{
  "d_model": 512,
  "n_experts": 16,
  "d_shared_expert": 576,
  "moe_layers": [0, 1, 2, 3, 4, 5, 6, 7, 8, 9, 10],
  "balance_loss": 0.000735,
  "balance_bias": true,
  "vocab_size": 8192,
  "norm_eps": 1e-06,
  "optimizer": "muon_variant",
  "lr": 0.00767,
  "grad_clip": 0.5,
  "train_tokens": 465600000
}
Below are experts of layer 3 (counted from 0) of a mixture-of-experts language model. Rows are named router (the router's row for the expert), down (a neuron's output weights, with its number) and show model dimensions 384-511. Each number is 128 + 24 x the weight over its row's rms, rounded and kept within 0 to 255. Numbers have three digits each.
After each expert's rows: a language model's description of what the expert responds to. This comes from a sample of Wikipedia text that the model never trained on.

# expert 7
router:149133139112136129107133113140130170144110133126117074138139085137093111093085144089180129119140122145097131150128125126145149104072118105090106169105131106080072141123112161101173137120095068163113166099147108117128118132142150145098113174122118170131133148101137141127121123151170103074081117153156114124115076159134133137110142142142112084143185111092120120166108115117162134099091
down0:108083158169146094111133127115132165095168130082104137111076119158151143132130165070128141126090118162101136116127120124109122099166125096083134107110111128125185178090137132161149100141156097089104130106144137111095129138171147116127095112143128164156124100083119143109143122143159173093131110129105086142101110149140121134111099151140136110143077166082094097128129158133159110125163
down1:138109093130114139153148149140127135161104125070101130116123133104118094086138164137139169113135133098158163142117103121156120122089123119122150127151125106117117146135126158096172119129173153130124136109150175151092166098122165148163148132096103130111124098152149149113134098131095123109154150108138141101157108132121106059099128145120151131099125118141150130160183134056155160123134
down2:138136128068153106145095141057102119143124147126110102177085119130120126096103150115143118134123151178063074102121119122122187108111114138134111154141157118133183151115081121139067085162177155074133122146119120132118101110138125084085111170150151151140143085140173111123121135134143153125131130138172122093133125107169126135121090140092097112122137099109099135138158149135147146134121
down3:134105142124160134109165134104120132106112133129115144112134125110165084087127134176129105139184119127119144108108144109148123130140163117130119167112101108095115154157105087114128087169158139136141162143156134135149132136129100110141161131110148127138137104128109116136150101137131137110119124119083143127156119129115154111110079190119150122174110134146115096132116111132142146109129
down4:130149137126098102147117150136107083118167146104111090123152106174158117133101136094115164092109130080087139169131173139136149126180181150095095083111125142127124089104098119122115135124135084105120104156116114122150149123129058135147127123134126125136116108155097117142104115122120120086130171111083126143135144109151096104109185104123105106148129131122128131107147152124143129115100
What it handles: Articles, opening parentheses and quotes, to, by, which, who, mostly right after commas, periods or verbs, e.g. a, (, an.

# expert 5
router:133149138098139124111120129136142105182126144145120096137146140123117120116142152140120147155124138142156116134173128146148144132122110128122130155091130121097118114146132088137133095152088097131161117112151104094040144143172105147129143094136120128119174162134145138163170129165126115119118144102108169124135102172094105129175166138112117120143103112144168117142125138099116120143096
down0:120113130130138107112131132101147101116084126169155102084124108064081116158119128156140109148111087163156127179145158161113118131093077091137114133076200096135146109139133113162126111123132128132093148144144110127149134170119130103134146099164122128101124129181109120110121135133132115153136101142130156131135127162111119131132180150134132134109085115123146145162152100106128120100137
down1:142143124192083095157128110126150135164100149167121169133166114118140123116113107139104083124160132130157121163157127121139058127137152108137119138128121121124092102118107108147128135151159115152104119128119106178076116175129135105109119108168108141093134119118124137125102079120144161140168111124136080134149101143117075126162104145113120159146134151124139151134136109092112123099142
down2:112076149166141129137139159124106142071156113115088128135143113107110148163126118111142120149119166087076153142123149110102140136132119085104102143128102125095116171138107141142118136069140146148151141144123097191193077127066122130169108136131111122139154122158145149124120117111129135118137086087127114156127153186138160134125124094101121138105126121122084122115127107112128128135113
down3:131113092152148146080102121120105144128133128142150088129111097109089132139137105135120110109176141125115087137150115114167154106121135112126111144095135154069117118153105119130137137120137136130134128139140164150155158135139119137115134140132148093137117126120178130122125113146124112124122177115117124149102133128108101100130155136154122135117154118115123140134137109135177131093145
down4:158108143106122114133114137114127126131148103143112103139128118140129180135114138170157130079164113124147128139117096128125152145098105132173167137129126127084094105141095105138143140151166139131083141139124121123158115174147137149145163145114119129115158141152092109125167150135088157138117151168110132176139156122128161122108138190130169133152134136122111121167156112126178086128151
What it handles: Leading hyphens and bullets starting lines in infobox or taxobox lists, the first digit of years (1972, 2024), and colons after field names.

# expert 8
router:121098182112151106147122128096145139176114105149109114094160086155133124148146140098160134194106148134124066180084169068130160081114149100089115105170118130128140128122145137109150137131135125169146111150162144131156127126152150131102139185139128142151140120137078136139113181137136121144089134150108122162162127122135098172148118118163141136142113154104089110136135116123143156166130
down0:138129084153149113160147159167124151129149122113127088186154124142123149141123108155128101133117094122149132166084113137130137114150115125077163163129132135126098119098136087158139081087108168155126165125139144120134106102117115104161129132130143109148132075119162118119109135121099150091110102124120101154107148161120068116107139132139148088100142101124157127155149143161153134123109
down1:111125136151125138145128104108151150116122178129103136115133112120106135096161132134111109114085105126141136133086105086137141143132132138124105139104121124095166162117128147104117125136125133104105123108160136080086148132164158128135177118104121098140131193139132140103143113094166130157106086124103122098132137134126148122096128158116094151110069142165161097161151099117122154140117
down2:141104127146113119152160131101105104108119130130124137114115121121160156124164130143059130157141112105130137144125170129149076114147147101115092171117161116146149132142161161131134118132110170111122157114146077146171124182073175153119134139139088151127128133118168154085096103108130086118100131128125149120138092135110122128145123161109146129118149138105132124102084149100125091136182
down3:124092147078142105110136133132152150092162107142121098130137105133131131129122115145155103116117095121160160076089125115168119146140137157149117117126150132125091158094116096141158129111119093107143114129105113133101170096112142110114123128101043095127144092102142145146121144087122149094127170165067086148097117136172151157130161152126157157120127156117154172129161162115141138141116
down4:105150136191125144124148101145124142144107115109107129112158117135177102135165159115154159100133109150099104116107113107169163127129088143084146134122114141183104127152135106160094106100174149105078109126094104119135097074123104099100111113121130133100115073164093101159149112123147142150127121082139158099093156086129142116160119141127154131142101087103185126084120131137161143121113
What it handles: Frequent prose words and endings in narrative sentences, such as later, known, then, him, there, it, plus suffixes -ed, -ly.

# expert 10
router:129134150141121099121124074105149123135102111157097183152116108115154142132138122109167135140128118117104104114132108170125164147152080171069133172103126125108113150151126105129120169107111123178104057121136097133138100146137161150105091160097143128157115122094105144101140177146159160117119114146099111108160118123101120152129159111142119147140137121099121130129137139107157155077135
down0:110099140102120104120110137111153103142128212110158134123116160102118163148145162159092187157155112101117108173142136137135140119092124073099074112103137164100103131149146091123141138114116163087101135144088135125126107108157105116136142110170132126135134118173154147154148106103110115143127135111129150119106144153106153204153084127138148175098107132165134115107105121142132156120115
down1:159127153083082136171099104139125150123184132126162131088112149121113128101144107108096124158130120100106140179120109075135147148139126144101089083090160118118169098158113146145103118158105128113171143125102155137098114133138126134134108134143179095082134118141134154099100124154133143115102120117127130103094121131171150103106113159175114130151111099165145171161167148128119153179168
down2:159130127106129127134099168148111124144140128129144054130142117111113135102135081100089146111169141184132147129136172109100103118129181142138165144101138107112166123148121106138121161144141135114149118140120161125126128103132173166135119141131145110091148175094084098111113152103063120164082141130108107152081112109153107150114125123163129142091146135171120117160133132153179137125111
down3:148122151114128149146133126142107137094111134120158159127117144157132102158121112107160133157152087120169117061103099148145119150140154170142143113119126107129109141112148125137107172120101132131112114106119132103143117157112123119132093152203101101102125139164111146152114104149113122099158109136094108120092170133129109144185152102121127136107137103127121108169151157125113091110090
down4:156131139138152143116127117151132111092130157154165138154138101154167180138143099114108118109104164099142149113123134095159144155131153112148119122111110097108113140137117083106125124101152146167136109140169127119105110128101087145152110154128106113144171138162101087091145109137177147117131111117165180131134144151112129123145140110173083135101092162142112129120163138135164142164117
What it handles: Single vowels and letter pieces inside foreign names and transcriptions, coordinate digits, and month names such as August, May, April.

# expert 0
router:095127147115104108167136090106154142088103134139118146183127134138144135134133125126130116115102127127122176141139071157133131161138143129128094163147100186111159161080136118149130121120114093152115138133139141102139103130160137132133055124122150130116101108071132151145151173138154109079116118108120130158131087120140130146144123133180079125165143123160143139177150124115115165090090
down0:107123118124120115118118133091150118175102109170114131128117103101128137079094120115169071142136111134129118112198143142119103149106134110093138113167152121139124108101147103128172149135107130194113117098098131096112121060152144133109114144123176137140121147113101161097146144125129090098145134123137144115134173163141099151167178115117118155115051123081181062130112090128090170114167
down1:107093175138154181119113085113155131118135131143102118163110157133134142124161106151144141128129136123145115162105160087127107125132152154126132121125132160142157145136084102124142088125138084094149122137114133144076128120151119133086100140123181069144113137092152129122121135141138143127124158115121098140157117126126135165094097157127168079141144144141133158102129146154127148091133
down2:123107133171162132142107112123133149196112130097133155171147120112154137104077108138160107115166111146145123114118151104124152173130149161158116116139135135113115075097080099135163139131124102118082138143120145132136130099133133120114126117142106175117102122093157145131124136113085153130110126109137132155108158128127130132124095134129151104138116114093131206159140095132149141110144
down3:096136111134088179115070098121142140145128157088154137157112176118108105094141145129146131170152102112127122137122145110144102107144141094119119149155119152163159102127133094094109146089151135159099120136139139131115150117088131145069105059183161127102141100112106071127106123106136157104165188117131144136126127153125127153121146132076132131107083112145122107117148184115138149124122
down4:151132131154096121090160165138178136119149130103125106126134144133125150143109149058097135168096091131105115139182179146074151100110132147092152156142136130117127101102139109154139107150121149134047139159151123143108136126122084128112174143121107164108138161103109136121101160096136139144105112143122107119128138148135138178136141094141138141152131112113154167157084095103140091145183
What it handles: Sentence-ending periods and ellipsis dots, plus capital-letter word starts after a space, parenthesis or quote, such as S, W, D.

# expert 1
router:102188133108169075126117135115149131092110135152126123113163128168097082154138120105114123168135146131163099126139145122182124125133190126140130155143139076110100138126133158125119142119090106123116143149102105138106148156120121127085143177134138110128069183118158153141173126096126118123129158099096158156126114150135099141126151120090118146152118163094118128140164120108127134185195
down0:139114136127099144104122157103140107106125149138114142159150146158183148101112156144147118112118118125107145113117152149165117110128158124159138115151114107132179142129172116133156144165130083123099099128148127120142163140137117143164154083161160113160125115160146133178123101097125171093082152136157121108125130122147132178134160120118145153133082111129151177123123156142127132138161
down1:126136132135113130129088111072115150135149123071110116131129174135104074129113159122154150126136100133116165177125115137084132186120104135089140118116110136123177123131151141161171131134119132162129122120149144095102161091107125103098117132124141112127141135107149097112118094118119115099161119172137117112097149129091109138121117153081120106131127136157137128106143152130108131109097
down2:138139080126089153138149116145135121141113122132130114115114091119123138102143125117134096168106120151129126130113107157145121104129105134173130125108145137103184126126097143120073122120144103091127134134091154153129107148114172124135139161146110139070136124135162142125144148135130094146126099150134106143103178089077132153158162130096109165150134106106142122103151116164122154098076
down3:129118153068116147160127111095129146149106082136114136149134146115121119149149118149127131136122129109122121127115116106098124147131084178166140164090138160136131155126134079124126112151126136125101149077163101152122139135123106075098136159125163131132136111129092108134120113170143138132108093138102166185153114202109100178148080139148114178107137119125128087096152113161110108161105
down4:127111124138122149140126107162109133171100106114157151139134153123121151135119157105136112106143141125145152151159134174131109119153142154120114080066131119120131153146152174119095127130152169133109137095118128151138117091156126117144119130112148103105131128098127179170142105049100132147123133109116154145145133123141121143094103074117104143088133091133114173158171151108126114127131
What it handles: Forms of be and have after a subject (was, is, had, were), plus inner word pieces like ro-ot-ed, drama-t-ist.

# expert 15
router:129107134118155080142094136122131132098165118152096118126142137174157121181132112126122126165143161139090130133143100100149148116146101128143124118131139152104117139086128081121122134148116157149159102143147128110151140099126097138125122102107127127149121151107123120123134163149126156144119125138143140164131102130147108180095133057078132095123110101155114137181117105122127160084157
down0:160159167079120130129145119131165149131103158084129109076104153115129165159149146134122134101140115114118137098132118106118169146154114084127153143117099168133149163118111110114127107146119140144123129144127105096148092084100139121160114116139109097138146120119083120140123084149152088131118147103127148110109124117143126117107126060120106131141170140105194128145096143153159113140140
down1:163098110191097128126153083123164107119106124163162156147130137115111112130141114084135125140127099126114100135132150151095148118125106147130179108170147177137134098149123110114178151084133133150098152124081117110097107099141115159111138151103129143132138099159129127141114113140108101097125180101141135123130127112150111111084130135146109161144167121077131127146149147107122136182118
down2:119103093143139118184135094139133115143127112113154082146111137134111138104080121137085105154130154122128135152125124113144110139105104165119104109169150155093145102143119100121127128100101108106134123129117107151140117132129113121123124096142095054172116137179179141125162153124160143159178103115079140145119125106130106133132087139147131147132129121175133132171143098109102139118112
down3:114137118118179155134144127133133084112171100116129142126132133138135090148100099157144140111095088140121149139068118134155114113120122131166145127099162144113108127129131140109140145097141152117107140126106110107154171115094137160119161156127088143089134104119125087132138109092134124118095144104147121141148127134140094127117116141111104161073154098134116138115141137110144104140132
down4:133117164164123116115124112108134128181140124143138126143115134127127143124115164150151114133133115130129064125154164131179123162112103107118127100087120105124096175125125153097142126115113151117099154119134122118129091128108131158111125115155141148147177128110111167122201128137120093135105123160076093106157168116104143147157122099107145160101124154111142122190149136151127093136134
What it handles: Final suffix pieces closing nouns and names, especially plural s, also ation, ers, ley, ford, ium, as in Cannons, houseplants, nucleus.

# expert 3
router:098129163089116137107129129092090139158147174120126149154143126152166088152101102116125158139162083111102128147151134171127140145094158128134127116102152146064124146137123093122146114114089110178092139139099118139142115130149140089117115108141074106156123137122183136106111131128117098142128137137173112150166137153116155176147119108144146125142143119098140103163132139123149162128164
down0:101111117103136161109092106135136157158163121108115095108142138122155157150135114088116123159035142117117201085156089122115163122147158124108147075117141122117135103147120148123140168154135114139149105112133117137115153075155122216128121168149135164120104148127114093134116087106140156141103153078111132121115124143110134159147111135109154127132134147109122129079149127087116158134111
down1:165104114077122128108104141109137118180119117103170101119139153145131105134104141066143155128081122127078099109116165122156114106108134095094150133180122118133145143086118185132127172129177137127135130122123100133148127145145130108115133084147103125148163160161125144148150140151107149108085146139083084137125106166126127139104172187100117147162105111114106135133147165127136135143146
down2:119104125133135131085122100141119137124137145109091145174114144156108136174122156098100122149069099176132159096107096101135148138141100131141154098164147121177144133127120113099183106137096092104092127178122193100153101138126156115101155088152125137152094119145122112145138086106138096116143128120108132148102093105160151149119146121106121138169156167121123174132076113146115176115142
down3:115113074112111129160124115136111143134082183151138138134090120127109129138076109157128092197085144147137150126104146121099105162150077130161174125171125103138121113131104128095101137123152126140130131121174141153157119158131097139142130108153165096098168125121163155105138129091117137107106150129150139127120170109107130109131115147096149152114153140132096137144141162120080144203136
down4:144166122109105108091129115150171155162113112127127154148139151151148146165155111148148097081162109109141093136092107129154138082144158126126130129106129131131108138141106108076099179135113157125097117112094092142121136108098171131144158141089108132127133130134132116120088068154143146124111121110147140118116139157125133137100128117139141136094144132138145163138117110152114070146137
What it handles: Capitalized first names, countries and media nouns after the or a list bar, such as John, George, France, film, album.

# expert 2
router:079104146091129114119104130128082086119103139157134150141149122166144096121144133153147168104184097132149106155148107145126138151122136139131142098130147125115126109096102149123140066189159124124149153087160117102100122122112170104109137175117135165129106113101148144102147122113138109156108085127118116122119101111111132142148104144108104155128150079142101093106118147103124160136111
down0:129111111150071132143163119117127142094169104122145119137136136068135086131144145143110118135119112093118169110125112134115123110117141132100089114100093146143139071134159126082147119169198131126120086165154125140160126129149128147133090174109108135099135167115117126153139205174152139139106080137157092132123156095133114110128145155087131175131159105162089140114146154139110127110147
down1:118125107146095129131195157106135102092127083120153135092126097126071127111108123095095156112136160124106143115110128080167138176141090093112115089111072104131118130129127115150122152103166128132136153135130106141150094133094113136148110135139101120162134112124144129087170163148086146143076121147128094139126157130153126155138132126154162154116140139172149133117140155097166141140142
down2:148176082129124139155121079123141120098145115123072136137121106104159114108106115101128119144104163159089122155092131103115133155160103127155174127109117128140105117141152165084144103155097141156111131124060156089135142080112122101098103131120143152084146091184134144094159087115166124072102092129139126155123114136150155149120135159104167107144131120101179145145124191163142140166113
down3:097162133145173107126123164095139104062082095104164138093119149142111168148134150165097153120170132143116095088129128147113125116151105124157156113148142137138119114109123161077155163132099100119119133139158127108133113107141109104131083138149153120090141141137099125150129143142139130139121132150154128103128100137111140093160130116114126121141143162124146129084109105139085086115140
down4:117111104115113166137115162093114091076141130114115138122095126129114155113126126086123032091125112115121141094163108131114094083104138109112133127137099150159142145162126153135188135138142168117179097101172103147120116125110114138166114134136123176134074115166127126137114150122115110147183130114116146160156106143149135154138113150104098120134147172101164104121099101129138081149167
What it handles: Bare space tokens before numbers or table cells, paragraph line breaks, and word-initial prefixes such as re, pro, un, co, pre.

# expert 13
router:130130140102140142171129120136120114143150168126137148105135130141162126167142095124124151102127145134133157117175125133135110171090182136114165136111129161132092108117120127142123136165110162115128132069134129124105095123115144157161156141163156110165123113117121156128152146135131138121104100104153133165135129151148167127104086113130106115133118084111161117171116125158165163127109
down0:120127145119135123124125087124117101126143126106128147155123109122071142119163134114088150158097124119152160097126118108120086120121131150129096144158093162116134163137106159101128124166100139159107102136142145174187119071120142129126125135105148155159112114151109141133127111154102127130128097118090143165130131086162128067121138154156160116167141123224108127184123111121138134088114
down1:096132128128166102117112124152139112167113137106128103114128143134081095097115123162126141130120183134163137112111156084112179103123155150107088094143081116127125138132119139124158144113126101109118169147119156083096115131118154108108127138159127157121083121140167125122134149099114159106118062107114119147129111117078132110139129139164122141104131150092130134090124120093088136126094
down2:137173164112134147098154174121132111152143140143126127098085086162137127123184069148096138132126159116119151137103154119107129123132154127106135107120154115133120110133146103141139081130133127139114114156142085158093151115168117157098133165147132154098101079131142150178116137109190097130126129135147171105107150145135147113115109133127112122150155138121132124093109165166134091122120
down3:156107150138096165156127144094115101167141127141142110145148117114128181104101135115141127124137108123134116104107146147142137185144123089134085106101130094133137097111116129098121126144101116092164116158119203085123150113136137063094170118123161142130151108095095094110128126167118133120127126116105133118168108159167104138157162135106129137135122117096161143118130122134135136122141
down4:130093135134115147110129134122155141133106122064138136154130154141137128136153089118105103100132166156082142095157119124110148118117156099121116114152144088147135159133123166135137186112151131118155118152151146090171141094145165104152124108120152115115154172126119126139152153153125129106122132104142112156111147127138130106159106113088148117122127135168153154147109116103157135172166
What it handles: Commas, and, or, colons, semicolons, slashes and ampersands joining list items, dates and clauses, e.g. Groningen, Wolters; Green and Gold.

# expert 6
router:161128125135132122145116142126127179126125157167142142098154120150140141145165179176135125147102080130140161157178166109100147123132146138141134118097127099141082134110103134127127130129119146101107120165143094093083067106125113144141152117110138161141155142126140120157134131157109116113126152112160140140141123142115112158100093108113143108147134135113130092134136125077166177118116
down0:164141072162129140116124108134143077139148140121076160137153176160136089100115138124126113152111132159154147149145097106195108167147130134123111103115145132097119110182112120136081117098176139165122130101133133129107135135124112135142130166079125120089150120149137148158146152154173134126143134158113146142153133105150115127120150127146125168141104159118121165124072118095146159159129
down1:115123119171130118147145108168105134117158133146144137127131077148111139119125131097151142093136159155164126108113161133162118090129131139154139123119153159141126112099126119145155144139128129111152097107103130106136146136124122103145175119150074103119125098143154151140186131119150131117097152139123124125141170144103089135132166113101136085089121119065067133113138130191102127140172
down2:152110078116138121152123140115154156112129156149123127140141151129117061103164112129100116116119131090086103147148158086131116148177091107144155126170085102120103106120133171174094102106140089099126094135127108133087148126159120144144149120146165127101122099173132119117118111134151176076158118168132114103175148120112167111145137123134090133120129137104122122169121097151150102144140
down3:157137123150127088142157125147182117102111111165092122128141093093138129152108145111157166121152148137069120150093120107173136157085110130150148119139137164127114112085171116135115111122135114136149123111142118129125132146112115061131102135111084156142151127168121108120145096120112098153128124124130151133112129137151107139087110155121122149126086126109106124095114145136154113140110
down4:145126106099137150128086107138129125130162123129140085128158157153085137112146132142094111135163116129162141124111060084120053146108150113124092130130099098105116187126182137144096152129146115150125143127102142144181122151146110123105183107099171139101148145122118148132123123141143114109074134111130125137145102106124109122098121110106158141156140109141136104177175146094173131093121
What it handles: Line breaks ending table rows and infobox list lines, plus closing parentheses, apostrophes, quotes and capital letters opening cells.

# expert 11
router:131157134110128116137111125134122127168072122185150126109144082176112146144134138121155119148130121112165124101185145100107157160101161107144101115120167135155105108152106101107093142125096093107188165094119141147124099099141111118116062141167158165141114158117170172145118118170136154164100147147150155165163093130125122150144111126082108104159121153104134101162126105154123125174100
down0:185162104170094131137118140138105104101107098148091143089108099089161143123109119098199115143116115107124131153168163124121116150117113095124105098123148106122122119122164090094139078146081137093124152098128137131187129137161140110099146142120143136096121122163113140161098135133141108138108150186097080084102098126142139044103166134180115159167151104112104134102129084156133123116120
down1:157152138107108141128110140175127162167136156104138101128145160115150130137135160086148109153083127131138148133126120134097137135121114149115097090113095139146182123143175154127143163085164135126096147140136159144162129154122118117151123163095125115123111122097174119109098107137138136170091117101076140156124129108132089149128150137152134129136119135116137139110114167136122093145130
down2:143146125132136120127120105147129105098129128132138144127130140101106171148127100110138152163097104150126136115154136129172100134153132176159146152116097164105160201116110081094143129124128126134087135111160143114160151084119088129096130170091110193078149146119143124096168126147118160131114129142089097138173128152142160108138129167118132139166131154125092102132171106109126121103134
down3:147146134139099123139122126151132157062124097130134122138145143160115159093130116098138101101116103123120122133143149154102138121141143107143126067125094096138135139147119139174095185118146110141141099147117117112150157099096139157112110111111156136129139152110139096151120119135104144109125139076149138101132107119140112137149163112096132130158135123155139099123148161152099157127113
down4:095121096129187101120097121072158145138149127099156127108136098105163137127113172168146088144131139091167155146135112145131090135112138146184106156100155066152133120133160118127119139125121138143125130121173128121149156121141117116155108143122117133145109112165139169106122173122094096102116118126118122163107152138121153152164132145135129148130126131146137120132107126163153136127139
What it handles: Digits after the first in years, dates and table figures, such as 19-2-6, 201-8, 3-7.8, mostly in tables and lists.

# expert 14
router:138080130127158103178119136109092114107125126122140163108116101110154113142179081137167109100170084095126121172133098152125123122115132174135129136108112151081112139167123094124178158133106136109122124128128129115141101120124126134158084129110095132125141120142167121175145116155165103133108095105106142114148101124108105145191118165100118125165131124136100117124177124137141121134136
down0:123122127101137089136156102095112142159144100132149126137111161151141092145077124152211165102148120114121105104137100118088144145138201122173172185132162140108111147146119142119154108111141104106163087128135152155126130112189106140145113120128171101132144118114133152133142088127100156124121122140112099179102124128172113085128100123127112123152099101089091157147163131112120156129120
down1:081095132155064111163144128124139145104143115166116118118147117126108131090080202138100090112151103098082129104153121140112137147167072144139088138122152142136146133151107143110147112188108112134127105107134115118149134111128177177145129096143130131131143096094113117108168112095124143107124129143165101078124158131136116109115135100084113113123111124114160152101147178173113154085109
down2:098143152122116127092132126146097117112112132105126134124089089142113173103094143136103112113197115144114147128100173110101133139094137124115177154134146143101093103103112136116131146123127136097104138129090162142136104090083151125113111138133120165176097126161104134162149127097071159152144141126110160134124113108108152160115106159164145153088143123143100099111120121143107081146116
down3:106119119092123139139079138127134150153114066133129182128126163122172127133130102130122114156154165103188150152102130114128140119096111141114103147131118168119140116168116104123113105147124073110105083124146098142119093102134106117121081168083120090158140119128101142117108164160117138145127091141127109167138135134152133130074118117103151114117137159147181139110132125101083120144076
down4:137127104156154139120125160114133105165122146110096112125125192158164153134156140111149135128117077106162121138132142113086084068160108174131156071089159140097142113082103088105124131141159135117118115153146108166123155123146103175081161107130137152114121156127167134101095083133156149106140146132134150121188111161128136106119079116132139088104144104093117167108134147107078168118108
What it handles: Mid-word stems and roots awaiting endings like -ed, -ing, -s, such as support, attack, use, list, and syllables like ar, li.

# expert 4
router:133102116133118130144135068132103112124073118150112151134115100137157129144116106134161114124113169080128111125065109089162108125104143151130136156152141178150137138122109086135135128090147135132171155110157138151125152132119127110099139142124092133137088119175124139146138144129143160119142138073139141115159080153111121141119113153127106075145150107159104069167175139147134153151136
down0:104146129151143160106102118132154147132110166094134103120108113123141154109140099113117108111150151143136160150149137121149123109129120139081121131106103104145089092139126107109103123157169114152119138109129178138128085131078158131129124103135089110109145095084141155151099141095153106141117135145100142109122112109135124126087114153130158121125140123117161158141154130133084112121076
down1:106136146159160133116192111136121128158129108114101150107149163117107168156157115104086145164142128122101137138097094156104154118090104149158144125119119116101109120108144140144090117139107074131127121105143108111108148165141103074097163098155135144143114120155160128124170120150091119147192096088120147156128114130155158144105105117135131183130141113146148143146133130118109138129144
down2:177159163081140118137124128107153115140139066070150100114133124132090156130160124109125150099135157110112166102121106109135100101115120117143147104122079140135127119128109142126186119122126162148140105135108106149110197138126165111137172152115139124168116083131139111126134150119150133115118126106146104136143111124132182190135160124105117139170160127128097139104178137131191134145121
down3:112186123112128123121141130172108079146130115126126146108127119116091121143116102148113153121150071135111128143155129156112141175148151115137107082137116114086119109106123137149105169075139125153121161150122123113136109165147148117117116115148105112091109112069116118162099153124121101127103171136103149116149137118140124149185155093108101098129106147124147155148125093122090130137112
down4:152143125129136100148127130149117151171151107164110095111108110114144130089141117121126107175140113113144167117155127121126095124130148150155124159143113137136135128120122093132123110129120116107136135169095165161100084099110136132147133121150113114153111146128116141094107075171142143146147177091152141112120164122110102120182139134102040065140093109110141148116140126096135163162136
What it handles: Table cell separators after numbers or names, heading markers ==, ===, ====, and words like North, War, South in headings or names.

# expert 9
router:143108124123121143123085163108166114148114150133089094126136137120177096140144125141171114168107125134125080121105143095169120118123126112119123157123110075143111142113118116145132134173103145160169141130129106140123111167142139119117187119095149110125144150129129139108143151160143086136115089158144155167116114142109125103163145117150129095174145097103127098123128088104139111143112
down0:159131156105130078111130162124081141149129131110112156122125125151123125135117141112107117126119141113179165148107118141128154164172124150141147159124136125118109120149114107106131119126141161145156156108134129145121157109140097094133098114155104162127112100165125093135105126109129150133132130135152143111133091137165142143153175115126128120125121101119122159150127091142126101159131
down1:112122109158105114096154153125155120118131137128092123120130142111130161150137134118130103127118100114112129102154135109095093134165105125153138103162125116104153119080104164136146121097124138138132106151110135116144099156146134147105082091122156144133109181087146157118135118108123096151152114141142135146163134134144117163152125128157153078148139135148179142118128158120088138169144
down2:128088116182127137124123144150108110116130117120164141139097116134073110138097116114167118144138162100123119093117150123161114136091068146138119086114154113133075110101114142154118146092159119073137143089115078125106134146160150109080169113172128118111123139157137134167168151166148089177117137128105133145093172147143144155136158149152192145097129117101148109156151162136111124134138
down3:124121162133127146135115103088118109149149147151109105095154146113158104109082113119132088125102179118127141125149181137166142105148100107118115164131153059111143091131132131133131159144116118127138101137105141123184153104136136125090109140135133101147135144152130130099105142152160074124119171178129145109148134124082148159176105127171138137146131126097126169133144127119153115151175
down4:115121093085122085087119175114089117119112110100107146117103122121090140110141133175144149123098129137108128105133097122159145129092149097148139104125155131165117107151143138161126134146106151101156124123129117107113118110130116141113126161141074091144148109147128153142146172141063093119118140132114121137158157121154140133103151135119102153114115122148151146138130134121085148111142
What it handles: The, of, in, for, on, with, from, during, mostly before a noun phrase in running prose, plus some word-final ing pieces.

# expert 12
router:125109107094166108124144127125152131114130161125096146138111097113118077119144146138125136093150112101129109148123117149114129143132162151120163154119085127118101160108120152133126128129117150149161106143163079106147151131156120059131110107133101126137139120124126126147131114145139106155116097155129153133144114137135109149147133141114128134146153136090142131160139145159156148137163
down0:154120137112093133154117147137115135135124135098100122151088161135164129125121137124126173125143113075164108110160122152122108119153124124125123111141155151145176105109148111108128161106116100133122116105151133130115114131100153125122114140149123091097129129109106118118148154108157100130171105137135141141135105131116118171096075123093136156132158114144137183110132097111090182131084
down1:158123149131113156142153154151133120164129139105133127133112104110161104155119135077122174143122174144146070108151154083174134116157120119140117144135172120126122124085124124106101156129089102126138129139160091136114119112110134085149100123117106150133124122154113187136079150129130166139141141143194093165109149127116136171139133148134162146125106141111121181139150124147110083152125
down2:127105135122112100132121102115142107161122150144146137112108161117166103144115151139111128132097141080143102158143118173101089129120178144153120084170124133146100116151111091116164142142141160114096129125146113152148147171153132105132115114121135130117113145118132087086113145100102123112125138139116115104098134129176130140137153158118144096154144125161112116134167083134134111101097
down3:131070121116084130123109180138078120141135138107136139161131135114136117124142120137095170154128148150115148141134139110109152142118097111132126133137103146117136101107119102107108099141137162071130095139090142172140098089148152113169108134113173153161136148104157127140143105112144127114118124100194107106164160134109162097175130116087134134154137142100146129144115138117095103144082
down4:136134108115117158127120115137117149164163120104125134108140105153089155145152128122131089151137158132137118118117110127146140125160121146197147141153115116114130153092090111118120116132107163135162135124120142109088128158104141144119138124121120110175111153135108118121170122155115117126142146178155173117130117196132096099118116126130101119125101121134126103163123120124089102115157
What it handles: Content nouns and word pieces after the, a or of in expository prose, such as age, human, medal, over, and table dividers.